{"n_layer": 13, "d_model": 256, "d_shared_expert": 256, "activation": "swiglu", "n_empty_slots": 20, "router_score": "softmax", "norm_eps": 1e-05, "positions": "rope", "init_std_o": 0.00532, "init_std_up": 0.0271, "lr_mult_up": 0.691, "z_loss": 0.0001}
Below are experts of layer 6 (counted from 0) of a mixture-of-experts language model. Rows are named router (the router's row for the expert), gate (a neuron's input weights, with its number), up (a neuron's input weights, with its number), down (a neuron's output weights, with its number) and show model dimensions 0-255. Each number is 200 + 20 x the weight over its row's rms, rounded and kept within 0 to 999.
After each expert's rows: a language model's description of what the expert responds to. This comes from a sample of Wikipedia text that the model never trained on.

# expert 16
router,191,210,179,191,180,163,185,216,185,199,167,202,197,170,176,163,212,219,181,179,206,170,210,196,189,208,208,159,227,205,205,211,187,168,208,192,182,212,213,199,176,183,210,205,214,209,171,232,217,190,193,200,205,225,197,214,194,205,200,228,198,219,189,171,201,209,196,203,196,196,214,201,223,204,179,197,233,195,219,195,240,201,196,207,208,199,204,227,208,191,194,185,225,211,189,214,165,194,233,170,201,204,177,216,172,178,181,174,230,247,188,215,234,185,184,248,208,183,194,159,196,231,172,211,159,198,200,182,150,188,204,182,207,164,216,172,201,205,183,235,189,164,202,172,192,211,210,186,215,192,221,251,191,203,197,227,226,192,215,220,209,197,211,160,231,190,197,202,224,205,201,214,237,186,201,227,198,188,203,209,222,197,239,179,238,226,205,179,185,208,199,174,204,215,203,172,176,193,193,212,226,227,195,239,207,201,197,215,204,185,184,171,207,170,212,239,223,205,244,197,255,189,206,211,194,167,201,196,200,188,202,215,177,194,205,210,179,181,167,194,199,140,215,172,225,182,199,156,179,181,193,215,211,204,193,209
gate0,242,227,197,213,195,226,197,228,188,207,131,209,192,180,177,195,210,233,205,147,220,238,203,187,224,167,191,202,220,209,196,200,187,234,168,191,179,224,186,192,205,219,199,229,197,190,195,214,205,201,190,204,192,182,216,182,219,196,206,181,195,198,190,216,191,189,200,179,205,242,174,209,201,225,231,195,210,200,204,223,180,189,219,186,215,218,209,192,213,213,226,203,201,235,183,213,227,208,177,186,219,197,220,206,195,196,195,214,217,234,197,228,192,233,205,182,237,179,173,198,197,241,178,216,215,197,205,184,198,205,164,201,220,193,221,181,205,209,183,219,215,220,238,203,188,229,197,174,188,181,220,170,197,195,183,207,221,185,220,205,194,187,191,220,235,216,191,203,172,205,201,244,220,217,218,203,199,224,202,207,179,200,174,205,232,210,203,207,173,180,178,188,202,212,192,164,149,192,159,197,217,203,243,192,192,220,215,213,191,219,204,197,188,202,192,204,192,227,184,233,190,209,183,177,173,182,144,173,203,177,233,212,160,182,166,200,168,219,228,257,162,214,201,198,190,178,201,167,198,181,200,196,195,196,159,183
up0,171,160,168,189,189,192,182,202,198,206,203,164,230,211,194,179,204,217,229,218,179,174,194,193,214,204,230,201,179,216,214,172,227,189,234,199,221,192,248,209,225,181,221,190,172,191,209,218,206,198,216,186,238,188,189,229,160,241,194,218,186,198,206,208,221,195,232,214,179,197,218,166,217,209,195,193,165,180,202,209,219,199,179,177,209,173,211,203,186,171,153,190,213,217,175,237,190,182,189,170,224,205,217,198,220,197,234,186,197,199,234,211,216,177,193,195,209,213,191,206,216,211,214,152,179,215,197,194,232,185,198,171,183,169,200,204,154,191,223,187,204,178,195,235,214,189,213,239,173,197,195,241,190,204,189,168,198,197,212,198,185,185,164,170,214,204,206,211,196,216,182,203,180,210,211,217,219,188,196,213,203,210,189,162,216,180,196,174,232,204,216,212,219,228,230,238,188,210,227,248,172,178,215,168,197,199,229,197,207,212,229,244,179,214,214,186,188,199,174,192,195,188,206,224,207,185,226,200,202,224,191,195,212,186,165,215,213,187,207,169,195,200,208,212,231,225,183,225,212,220,174,240,183,219,168,199
down0,192,173,178,187,179,203,216,199,171,200,238,204,221,243,181,198,186,205,193,230,176,222,158,235,218,199,206,193,175,187,215,186,178,225,228,195,196,197,225,179,190,211,204,192,160,171,189,154,211,206,202,228,212,226,176,199,199,178,205,192,200,234,195,207,210,214,181,190,172,228,184,210,210,206,197,190,226,221,214,162,215,159,168,223,186,219,201,185,195,209,211,191,214,201,187,186,231,187,207,180,238,205,207,154,215,230,164,210,202,180,179,202,174,221,220,217,197,174,189,222,198,199,219,213,192,184,167,203,174,220,200,204,223,183,226,186,208,206,171,207,215,192,204,219,192,221,180,182,231,160,215,190,221,223,174,158,243,203,172,198,189,230,192,175,204,249,189,221,187,196,181,215,197,180,196,208,237,202,205,190,209,198,213,213,211,222,188,185,201,203,204,204,199,217,248,196,200,217,213,167,198,180,222,214,190,151,224,207,189,240,205,177,185,217,198,230,181,194,228,217,225,201,253,206,205,203,183,182,206,213,228,197,200,194,201,178,196,181,204,197,206,196,213,196,220,208,208,188,196,171,125,216,164,202,207,211
What it handles: Early word pieces in military, naval and shipwreck-list text, such as police, British, Army, commencing, plus pipes before ship descriptions.

# expert 14
router,197,219,175,215,168,192,175,225,159,209,190,218,219,185,197,163,172,219,188,189,155,188,237,189,198,219,212,179,187,236,199,235,203,178,165,203,185,229,219,182,234,191,203,222,208,219,179,215,207,234,180,179,205,192,206,186,189,216,191,217,242,187,173,214,204,169,183,211,212,152,203,191,210,205,167,239,189,201,232,196,203,197,224,209,207,213,201,195,156,158,202,190,203,212,173,214,206,197,223,166,189,238,191,222,192,177,194,186,218,198,199,253,188,218,199,214,209,176,216,156,164,212,189,205,184,192,201,218,169,180,170,189,182,201,210,213,205,209,217,209,203,184,175,189,180,220,206,179,218,206,213,194,171,176,214,194,217,202,214,194,188,195,228,204,216,178,186,192,238,196,172,193,211,224,224,236,195,228,228,208,229,177,192,185,206,242,207,208,205,193,147,213,225,208,200,183,192,210,202,185,222,227,192,210,166,194,185,166,210,211,181,198,176,166,205,217,208,234,218,211,221,185,188,222,203,206,206,171,188,205,199,243,199,190,203,219,164,169,178,231,211,176,225,187,212,200,199,185,183,203,216,232,224,200,187,175
gate0,202,219,181,215,190,187,219,229,157,169,190,201,213,198,221,208,191,162,178,216,187,162,190,230,202,221,213,215,187,191,182,198,219,195,204,200,219,214,203,167,181,207,203,246,213,222,217,210,201,222,187,219,149,186,203,186,198,196,195,178,192,184,243,196,194,180,206,217,192,208,211,174,168,260,205,172,199,164,178,177,228,194,196,184,183,232,203,196,190,186,186,207,189,174,194,193,179,190,225,193,196,233,193,179,181,217,188,220,224,200,229,211,224,200,175,183,180,247,244,184,172,150,189,191,218,214,200,216,226,217,195,225,180,216,215,173,189,233,225,186,203,221,194,175,193,196,227,203,204,207,192,186,151,191,200,198,181,163,230,233,217,185,182,203,177,163,204,261,209,197,196,194,195,178,192,182,193,228,230,220,209,208,188,203,175,206,214,224,194,204,165,178,171,203,194,188,229,172,203,200,173,154,212,183,199,178,236,226,200,232,200,240,183,197,216,182,182,213,204,210,180,195,211,199,202,189,198,185,222,245,184,194,224,207,218,175,209,183,206,222,200,201,188,192,206,216,190,189,209,210,215,234,183,201,213,206
up0,152,233,190,230,232,222,196,221,160,198,190,211,187,212,213,214,176,155,173,189,147,172,178,195,212,169,201,197,187,185,197,205,213,198,234,186,194,155,198,194,158,209,196,185,225,199,160,205,232,245,228,208,177,218,203,192,191,230,186,169,210,199,247,195,212,239,179,212,199,194,185,196,212,188,219,203,202,153,173,205,184,208,198,201,212,214,187,197,177,206,152,205,162,215,208,198,209,236,214,201,205,212,190,215,196,206,211,201,199,187,214,169,215,192,237,221,190,236,215,224,179,203,205,183,203,225,228,169,170,193,213,212,180,174,241,201,181,191,211,203,201,236,208,176,190,189,224,202,210,221,198,162,156,239,217,191,152,169,194,221,202,191,169,204,218,146,202,177,218,216,233,174,198,207,210,183,198,196,217,214,214,198,212,174,215,206,188,176,206,244,196,198,192,212,183,230,203,204,211,173,209,207,220,205,194,178,229,161,193,202,204,206,183,167,210,195,196,206,225,201,178,216,202,221,200,213,170,191,191,203,187,191,204,218,210,183,184,178,205,214,181,180,182,199,192,212,178,193,189,209,202,206,185,183,185,191
down0,160,179,194,217,183,216,183,201,206,228,227,203,182,175,243,223,242,211,206,202,204,210,181,228,202,218,201,213,202,230,235,201,194,220,179,247,229,178,218,216,218,209,196,215,211,193,208,199,212,161,184,201,203,175,211,210,176,194,221,198,191,191,226,195,226,201,186,179,214,203,226,223,189,190,214,240,176,233,184,200,231,194,217,222,230,187,198,193,173,188,188,193,178,222,209,173,204,144,221,202,222,188,229,215,207,211,212,183,169,172,228,190,221,216,200,213,185,213,184,217,188,192,177,214,197,194,219,206,182,203,177,200,217,237,226,185,190,237,194,227,202,171,167,226,223,210,173,213,188,197,179,248,184,195,205,213,201,226,210,226,191,181,218,187,200,186,174,184,233,187,188,204,165,195,206,226,196,184,175,203,187,201,169,201,208,183,185,253,196,215,206,220,223,231,217,200,205,214,189,209,199,212,224,234,201,230,202,163,217,185,159,185,196,197,251,195,203,174,211,204,216,184,208,222,203,197,186,190,164,192,179,184,193,208,202,191,225,212,176,194,216,238,219,237,195,168,233,236,161,198,200,154,196,210,202,202
What it handles: Word stems and content words in political or review prose, like political, Republican, caus, typ, journal, the dash in election titles, and win.

# expert 27
router,182,203,203,209,175,182,168,218,203,225,217,252,202,170,207,161,193,197,197,187,173,163,235,167,203,234,226,196,197,199,204,237,200,169,141,213,206,203,205,202,203,182,204,211,201,214,179,198,198,212,211,191,204,225,201,213,180,209,223,192,219,211,179,206,223,174,195,174,196,181,208,173,216,202,159,211,229,199,221,195,237,201,228,242,223,201,207,185,187,182,194,211,202,227,162,252,198,202,223,187,208,213,184,193,205,155,202,170,236,224,206,232,199,189,176,200,217,178,224,155,184,186,196,172,188,203,204,222,161,184,204,170,188,181,185,204,210,171,206,195,187,224,160,184,199,226,214,187,189,198,231,212,187,163,193,215,220,186,213,207,198,154,205,199,209,180,184,220,178,192,192,225,198,223,244,229,225,200,196,228,228,202,214,171,185,228,188,197,219,188,183,205,215,194,229,184,189,200,198,173,208,211,165,189,191,196,176,191,207,189,174,191,163,179,227,200,213,215,213,197,205,232,209,216,205,197,216,197,209,201,162,201,209,199,190,187,179,163,202,230,202,184,224,217,219,203,181,185,176,169,210,204,219,219,151,224
gate0,186,207,222,196,179,184,197,203,210,173,202,194,187,204,193,193,196,217,193,165,202,212,206,222,215,205,177,167,229,179,192,205,205,209,223,214,227,221,179,202,194,189,209,209,188,185,200,202,196,237,172,201,176,191,170,197,129,178,233,181,213,214,197,186,218,249,204,167,202,194,226,193,217,213,206,190,207,210,218,176,200,220,250,198,255,177,193,193,205,191,195,213,225,170,244,197,217,175,213,252,189,205,199,200,213,216,195,209,189,164,206,211,248,178,184,198,233,223,191,212,226,199,200,165,182,194,208,205,244,166,209,194,198,219,184,201,191,183,210,180,219,215,197,218,174,176,193,225,180,211,212,187,222,211,199,215,160,198,220,227,156,194,199,186,221,199,195,193,208,177,188,245,176,196,195,172,230,211,199,179,227,179,213,208,214,168,188,179,225,207,214,196,194,221,184,199,199,181,259,213,173,193,214,183,215,180,213,218,188,200,207,175,161,175,196,198,208,196,231,205,172,185,194,209,203,183,172,177,177,176,230,233,207,205,188,181,189,190,222,199,198,188,197,234,230,194,181,192,233,177,212,183,198,151,181,198
up0,194,181,202,205,186,207,202,200,189,169,233,204,186,195,219,175,213,205,206,213,206,209,185,190,217,229,179,187,181,177,197,235,206,192,189,197,213,208,214,200,221,229,192,225,157,196,211,178,215,233,208,214,217,181,209,167,180,235,174,194,224,204,186,184,233,204,184,160,237,185,197,215,203,222,211,214,201,185,183,237,188,193,220,194,203,175,187,231,177,172,204,201,202,191,192,225,178,160,205,213,195,208,201,211,178,229,206,216,214,192,191,211,201,176,197,189,237,189,212,168,207,194,201,185,187,214,230,203,196,209,202,232,200,199,214,229,197,185,212,158,226,210,192,222,182,186,171,204,176,233,186,200,219,176,197,184,203,229,236,164,179,195,193,212,193,196,215,242,184,186,219,214,212,212,193,163,202,195,206,212,238,182,232,178,207,213,174,204,214,195,185,220,195,168,197,227,199,217,230,219,144,176,175,195,194,232,163,234,189,245,228,180,182,210,184,193,165,184,218,217,236,208,170,180,189,216,176,168,175,231,197,204,248,160,212,181,179,221,194,235,203,224,202,221,186,177,199,218,224,217,194,203,231,217,213,241
down0,185,216,206,182,215,158,203,217,197,192,202,225,211,207,205,184,212,215,190,231,223,207,204,212,217,199,171,219,204,239,235,208,253,209,210,192,199,192,195,222,168,219,223,206,197,224,200,206,188,191,221,204,202,206,193,193,218,227,174,209,190,190,248,195,189,215,200,242,200,204,229,185,179,223,229,162,191,244,197,199,237,203,228,169,170,167,201,197,185,193,206,176,203,203,211,174,203,228,206,172,186,213,186,197,207,223,179,171,206,198,178,198,157,187,180,234,211,153,202,194,253,205,185,194,182,180,167,180,194,160,205,193,202,181,204,216,202,203,236,184,206,215,199,198,197,213,192,205,186,209,188,206,208,225,209,235,199,201,190,154,237,199,209,176,179,193,207,164,206,160,176,216,161,215,224,189,228,206,189,169,207,217,230,174,176,190,174,217,204,214,193,234,189,169,214,199,237,220,180,165,208,207,208,206,178,186,187,161,189,204,234,190,210,192,213,210,178,219,128,216,247,188,212,200,208,195,181,198,213,195,186,195,189,206,169,176,203,206,191,197,179,206,222,191,208,227,199,226,217,195,194,187,179,215,210,202
What it handles: Words in film, album and TV release descriptions and reviews, such as stating, released on, download, TV, episode, plus discography list punctuation.

# expert 15
router,179,210,202,220,198,180,143,193,181,202,196,245,184,160,197,199,192,200,170,218,160,205,207,177,165,213,251,197,202,235,170,203,214,191,186,193,188,239,200,198,196,157,214,186,201,207,193,216,229,193,173,191,221,228,205,202,206,218,192,203,218,220,195,175,209,183,216,176,167,182,199,151,208,190,168,217,209,170,215,187,222,199,234,216,200,178,226,205,209,188,210,178,196,208,165,208,188,206,198,178,206,219,153,213,214,177,178,171,213,221,230,211,246,192,171,208,238,209,242,210,200,213,204,177,168,192,189,220,184,192,191,201,201,190,187,205,205,188,220,226,219,208,204,183,193,206,191,187,215,212,233,211,190,161,223,200,208,180,222,195,162,192,180,157,227,177,179,194,209,208,183,227,224,206,211,193,189,194,213,196,204,190,228,173,219,252,211,198,205,197,183,184,238,247,219,178,194,186,219,199,242,226,195,205,218,198,157,193,193,173,206,190,218,191,213,206,189,225,188,179,235,163,206,208,225,193,240,197,207,201,209,200,179,203,215,198,187,181,193,208,221,180,223,190,226,186,178,201,171,203,182,225,209,209,191,217
gate0,220,158,226,200,188,214,192,174,196,163,209,185,202,188,189,222,189,191,215,197,201,237,190,211,180,225,178,214,210,216,180,217,235,175,222,193,209,165,205,202,197,207,233,198,226,219,191,195,224,209,202,195,209,251,211,211,220,192,205,204,173,197,214,228,197,200,204,218,203,181,221,206,179,216,197,221,204,174,170,185,193,189,212,194,199,208,219,176,185,178,204,220,200,216,215,177,174,204,246,219,174,199,203,184,190,211,221,175,228,230,209,163,218,222,193,203,172,213,205,216,222,211,189,194,168,233,210,213,168,193,210,195,182,203,213,218,203,240,232,243,201,207,165,188,198,201,175,212,219,170,227,158,172,217,203,192,194,191,211,209,188,214,198,193,172,201,198,177,208,225,155,171,249,187,217,184,216,217,194,190,193,211,184,169,194,222,166,184,208,214,224,216,182,239,182,211,183,224,190,190,239,184,179,190,195,155,170,244,215,177,201,189,226,226,199,169,207,196,212,185,206,226,172,212,234,198,187,197,207,204,182,160,180,240,202,185,210,194,220,235,202,190,186,194,185,212,201,188,222,208,178,152,200,241,204,241
up0,200,202,202,226,181,179,205,201,193,221,226,213,191,226,182,168,184,225,208,191,228,209,231,181,191,167,217,201,210,185,249,218,203,201,195,164,202,211,186,210,193,186,208,208,184,181,202,224,234,180,261,226,223,215,189,171,175,191,210,215,211,185,188,184,204,225,186,218,180,171,169,196,228,218,223,155,240,202,205,157,198,161,180,223,209,189,197,206,171,199,202,200,219,187,234,240,231,216,148,251,216,185,182,181,187,193,169,222,228,173,203,168,221,203,213,227,192,195,188,215,173,202,189,229,197,170,242,188,199,193,201,209,216,191,172,210,151,203,173,178,188,158,208,191,203,183,221,184,202,212,194,191,202,233,209,209,191,204,202,195,248,196,214,216,221,191,187,214,213,172,219,192,172,209,195,219,153,193,192,232,215,144,237,222,196,179,205,197,193,179,232,195,192,192,202,182,218,236,229,181,195,176,205,214,208,210,176,195,211,204,191,215,221,190,195,177,202,185,200,193,195,197,206,178,214,195,206,193,212,178,218,215,208,172,207,193,200,212,210,227,197,198,225,249,195,200,189,202,187,203,194,202,204,175,189,187
down0,208,191,230,169,228,184,200,236,180,216,205,195,166,177,166,168,193,219,223,218,209,205,212,196,211,196,196,220,191,238,214,167,190,194,252,203,212,207,243,223,186,232,209,215,204,179,204,163,175,177,228,222,211,243,225,178,210,188,199,221,202,203,207,208,199,197,211,188,201,225,213,224,205,174,188,233,235,185,157,184,209,198,222,182,182,218,263,212,181,217,208,200,208,189,214,192,205,188,238,200,185,204,143,195,239,178,175,194,211,195,161,223,179,223,208,183,157,227,219,179,199,203,188,198,218,206,190,216,225,170,205,186,192,199,186,191,161,188,183,219,183,171,212,215,203,199,184,187,182,222,198,188,216,179,207,182,203,199,222,219,210,197,197,209,180,184,216,194,206,229,216,169,239,195,210,180,182,216,185,213,198,217,203,173,166,189,235,180,203,184,187,198,180,183,214,219,203,177,211,221,222,200,188,251,193,195,170,227,192,215,195,210,236,220,205,236,210,229,220,177,211,204,189,217,223,202,229,225,198,198,163,208,215,208,234,226,194,217,171,214,204,205,199,180,209,184,181,222,239,213,193,219,190,222,195,194
What it handles: Accented letters and byte pieces inside foreign names and place names, plus Romance articles such as de, el, La, as in Kıbrıs, Šp, dáð.

# expert 29
router,216,201,204,219,196,161,175,199,170,225,168,216,204,188,190,202,196,197,184,195,181,210,200,187,172,233,226,191,200,220,185,194,233,178,219,211,190,223,189,186,205,149,194,182,214,229,189,189,212,196,180,187,220,227,169,210,178,204,216,203,193,216,185,211,203,173,192,197,202,182,204,175,198,216,167,200,227,159,214,181,214,186,244,200,193,198,191,216,194,214,218,172,209,208,171,218,182,244,215,214,199,249,194,215,216,194,176,150,195,233,203,225,243,184,207,220,235,206,215,206,194,206,193,202,159,180,193,190,165,188,188,171,200,172,170,187,225,175,199,222,238,174,212,167,209,193,202,195,211,183,213,204,193,169,237,206,204,187,200,201,191,185,219,136,231,193,176,213,247,191,192,195,207,222,222,222,188,215,193,219,233,182,210,178,219,228,227,180,200,185,225,211,205,211,188,171,172,202,195,194,228,203,203,206,209,180,171,173,201,181,191,197,200,186,208,225,222,198,191,198,230,193,240,214,203,202,220,177,208,184,153,187,174,188,210,199,159,189,191,217,202,169,194,178,237,194,188,161,164,214,196,217,217,206,214,209
gate0,193,172,204,225,187,209,182,183,171,160,166,219,230,219,208,194,202,176,157,170,170,206,203,207,190,247,198,216,211,197,188,182,201,202,231,198,197,221,169,193,178,201,188,225,218,193,189,209,194,202,171,189,230,225,182,181,194,238,192,165,211,201,162,216,244,200,188,225,194,197,208,188,205,200,220,201,192,212,223,231,223,218,188,189,156,225,178,217,156,215,229,201,196,197,190,202,201,220,212,181,199,202,223,174,252,208,240,197,194,222,209,175,148,194,237,212,221,223,219,195,239,215,205,200,223,192,218,165,198,205,193,184,185,221,196,172,195,178,168,189,212,211,216,174,215,208,203,191,195,237,214,216,205,154,184,201,199,192,210,162,213,204,231,205,210,240,194,207,224,209,235,213,213,212,163,219,228,175,205,190,195,190,221,201,202,210,196,176,210,205,220,225,204,225,187,235,167,187,222,196,187,231,203,216,234,226,207,162,195,194,240,203,209,160,187,197,196,201,200,196,224,239,220,206,176,199,184,202,207,193,201,193,212,208,224,194,189,196,211,194,211,198,193,163,232,218,226,164,211,211,217,175,211,217,210,191
up0,236,224,190,185,211,240,193,197,179,189,167,187,225,184,199,178,208,191,168,191,197,186,170,189,193,236,151,164,171,187,173,227,209,188,226,190,202,193,195,178,224,214,224,201,213,191,244,202,212,188,245,184,215,162,173,222,216,189,219,186,203,226,177,218,223,230,203,188,180,213,211,196,183,187,205,214,186,234,217,200,183,200,155,184,216,211,203,194,192,170,202,188,182,199,211,212,203,199,221,207,198,163,207,164,208,172,239,210,191,207,175,201,184,184,173,175,191,235,191,196,180,207,194,208,144,186,165,180,215,184,206,181,172,247,183,179,180,199,179,221,223,218,195,206,201,218,183,194,191,171,160,207,218,168,200,190,189,181,194,177,208,204,203,174,239,231,222,176,235,217,187,201,188,207,206,225,248,171,209,213,193,185,210,201,180,221,210,186,214,175,190,194,206,174,169,170,205,177,215,191,196,182,216,237,182,232,205,212,185,212,209,193,203,164,207,223,211,226,209,195,204,205,167,199,200,187,153,207,199,206,204,216,204,206,204,202,198,186,221,183,207,179,211,227,182,197,179,201,189,168,234,184,205,241,210,165
down0,200,168,169,212,184,198,250,186,213,152,208,170,154,198,206,237,164,222,199,189,222,178,199,208,231,163,221,237,199,182,192,209,218,175,213,164,204,199,193,218,169,200,197,192,225,209,197,202,223,200,221,193,196,179,224,175,213,205,185,216,177,200,220,200,182,219,190,156,194,209,185,207,193,204,181,191,214,206,163,209,214,198,235,213,216,184,159,208,209,209,193,194,229,195,202,212,191,182,181,170,205,229,214,200,186,198,174,215,228,187,221,184,193,188,202,187,204,189,200,232,258,178,190,216,206,194,186,221,204,180,185,208,191,200,174,206,222,196,187,176,192,225,233,209,187,170,205,251,191,242,178,196,181,225,195,239,238,189,173,191,240,221,207,197,209,205,213,192,204,196,226,224,205,202,173,220,226,208,215,216,206,209,208,196,162,200,153,237,228,220,173,211,223,191,240,210,177,226,163,178,222,179,203,213,179,181,189,222,222,217,216,206,209,211,184,192,206,191,194,189,218,176,200,206,227,208,169,187,194,235,201,244,208,191,182,176,205,208,229,209,180,197,187,214,202,171,232,217,218,202,187,213,211,167,199,183
What it handles: Second or inner syllables of foreign proper names after a capital letter, e.g. G-an-ja, Ramat G-an, G-es-ellschaft, Marg-ol-ius.

# expert 8
router,187,225,176,214,185,194,199,176,168,216,176,213,218,183,195,171,188,219,174,180,209,151,220,197,182,232,241,156,209,195,206,189,227,192,180,182,161,202,235,178,201,169,210,196,211,205,181,200,221,185,192,178,207,221,174,196,178,234,244,205,227,206,159,169,198,198,212,181,200,172,218,215,205,214,152,211,205,190,218,189,226,190,208,209,194,206,212,233,192,190,213,155,205,234,169,214,174,207,190,197,209,200,162,216,223,189,179,171,200,198,246,211,204,203,189,227,199,205,203,184,157,218,203,195,196,174,236,245,201,184,160,170,211,177,196,175,223,194,207,223,180,199,201,175,180,213,192,175,204,184,196,236,179,193,206,187,229,172,199,221,197,209,231,199,214,192,191,197,196,212,172,215,209,208,219,203,189,228,206,217,204,187,216,175,204,234,212,200,166,192,185,189,223,238,220,171,213,201,177,169,212,246,212,206,213,172,190,178,231,201,205,175,180,193,207,218,214,218,211,151,228,181,230,199,186,174,204,211,220,175,174,205,200,212,175,218,187,180,206,204,224,191,198,212,194,192,159,182,192,194,208,223,216,194,193,211
gate0,234,225,161,219,186,187,207,233,227,196,193,202,201,217,182,200,200,185,203,232,203,177,201,204,206,184,225,166,192,180,169,197,242,232,187,178,236,191,201,157,199,234,221,210,185,180,193,190,201,179,193,163,176,200,176,229,164,243,228,193,224,226,158,215,196,184,190,205,207,233,204,206,223,221,201,209,205,187,238,205,189,219,181,229,217,201,222,181,197,195,176,228,180,231,164,216,184,198,212,175,177,191,200,205,247,182,189,173,194,200,209,185,218,211,188,201,161,169,192,170,217,199,187,200,208,227,162,208,201,210,180,200,235,205,201,191,178,202,183,164,211,210,171,207,221,244,205,228,181,171,199,199,234,222,175,224,200,203,196,189,215,226,214,209,192,195,211,242,235,197,158,197,204,197,217,179,199,179,199,204,209,218,180,194,203,198,200,193,186,169,185,158,201,219,183,186,186,168,226,204,215,174,198,202,247,198,206,228,198,210,223,188,213,200,192,193,220,185,136,176,200,180,220,217,193,169,231,217,212,192,206,178,218,215,184,184,198,159,211,182,183,197,207,201,207,179,211,198,181,207,202,202,227,206,210,211
up0,217,154,178,210,221,186,211,177,177,181,164,188,195,191,203,210,235,196,147,179,207,216,180,168,217,219,161,244,181,207,206,210,195,214,187,220,205,223,178,210,216,174,178,193,208,154,219,181,213,167,208,195,221,189,192,205,199,212,239,181,204,199,221,234,227,187,223,145,195,195,162,208,216,225,208,187,185,228,210,228,193,178,205,196,226,207,185,188,178,213,217,170,195,175,189,202,221,187,192,186,239,248,192,209,216,198,229,214,202,231,161,175,203,201,222,191,204,203,212,209,213,199,200,171,195,163,168,187,190,223,199,188,226,224,201,205,218,224,168,208,214,237,189,198,194,200,187,195,197,168,211,202,183,205,192,198,230,210,230,210,210,205,200,198,189,252,187,181,188,202,174,208,181,208,196,196,183,203,193,190,192,180,170,235,170,190,208,215,196,183,183,185,209,171,256,197,175,197,185,172,201,201,216,164,201,211,174,184,187,163,217,209,207,190,223,195,222,166,196,243,190,213,224,195,176,224,162,180,243,185,202,198,211,154,180,205,207,194,206,211,212,194,166,209,215,218,208,188,180,191,192,206,199,201,210,191
down0,190,164,181,192,192,163,200,210,197,209,175,230,231,215,204,185,193,219,197,223,196,205,186,227,205,182,185,213,193,213,252,167,219,146,175,184,201,189,217,207,216,211,175,195,224,246,198,171,198,197,185,201,191,192,222,200,208,216,181,195,193,201,208,206,186,214,212,238,205,210,195,211,203,208,172,227,175,203,196,210,229,209,201,229,210,228,182,180,199,174,206,204,196,172,181,264,234,219,153,192,166,187,201,177,178,205,200,225,198,198,203,191,209,222,201,223,240,206,192,210,197,199,187,148,188,203,212,224,198,210,196,178,218,217,200,213,199,212,180,206,197,224,212,202,196,176,224,218,221,209,190,180,233,169,221,209,183,197,204,206,202,175,185,187,198,182,163,195,204,186,188,176,176,208,192,187,185,173,183,188,190,205,193,206,212,229,213,184,227,189,220,191,179,192,223,148,185,207,193,175,209,206,180,188,172,234,186,162,188,226,151,218,184,224,211,201,205,233,190,180,169,192,171,152,164,198,184,211,234,185,224,164,190,208,172,207,150,194,210,202,197,229,205,174,187,200,164,202,165,182,220,180,180,209,208,209
What it handles: Short word-opening fragments in math, chemistry and biology text, such as dist, col, const, phys, the g of glucuronidase, and LaTeX indices.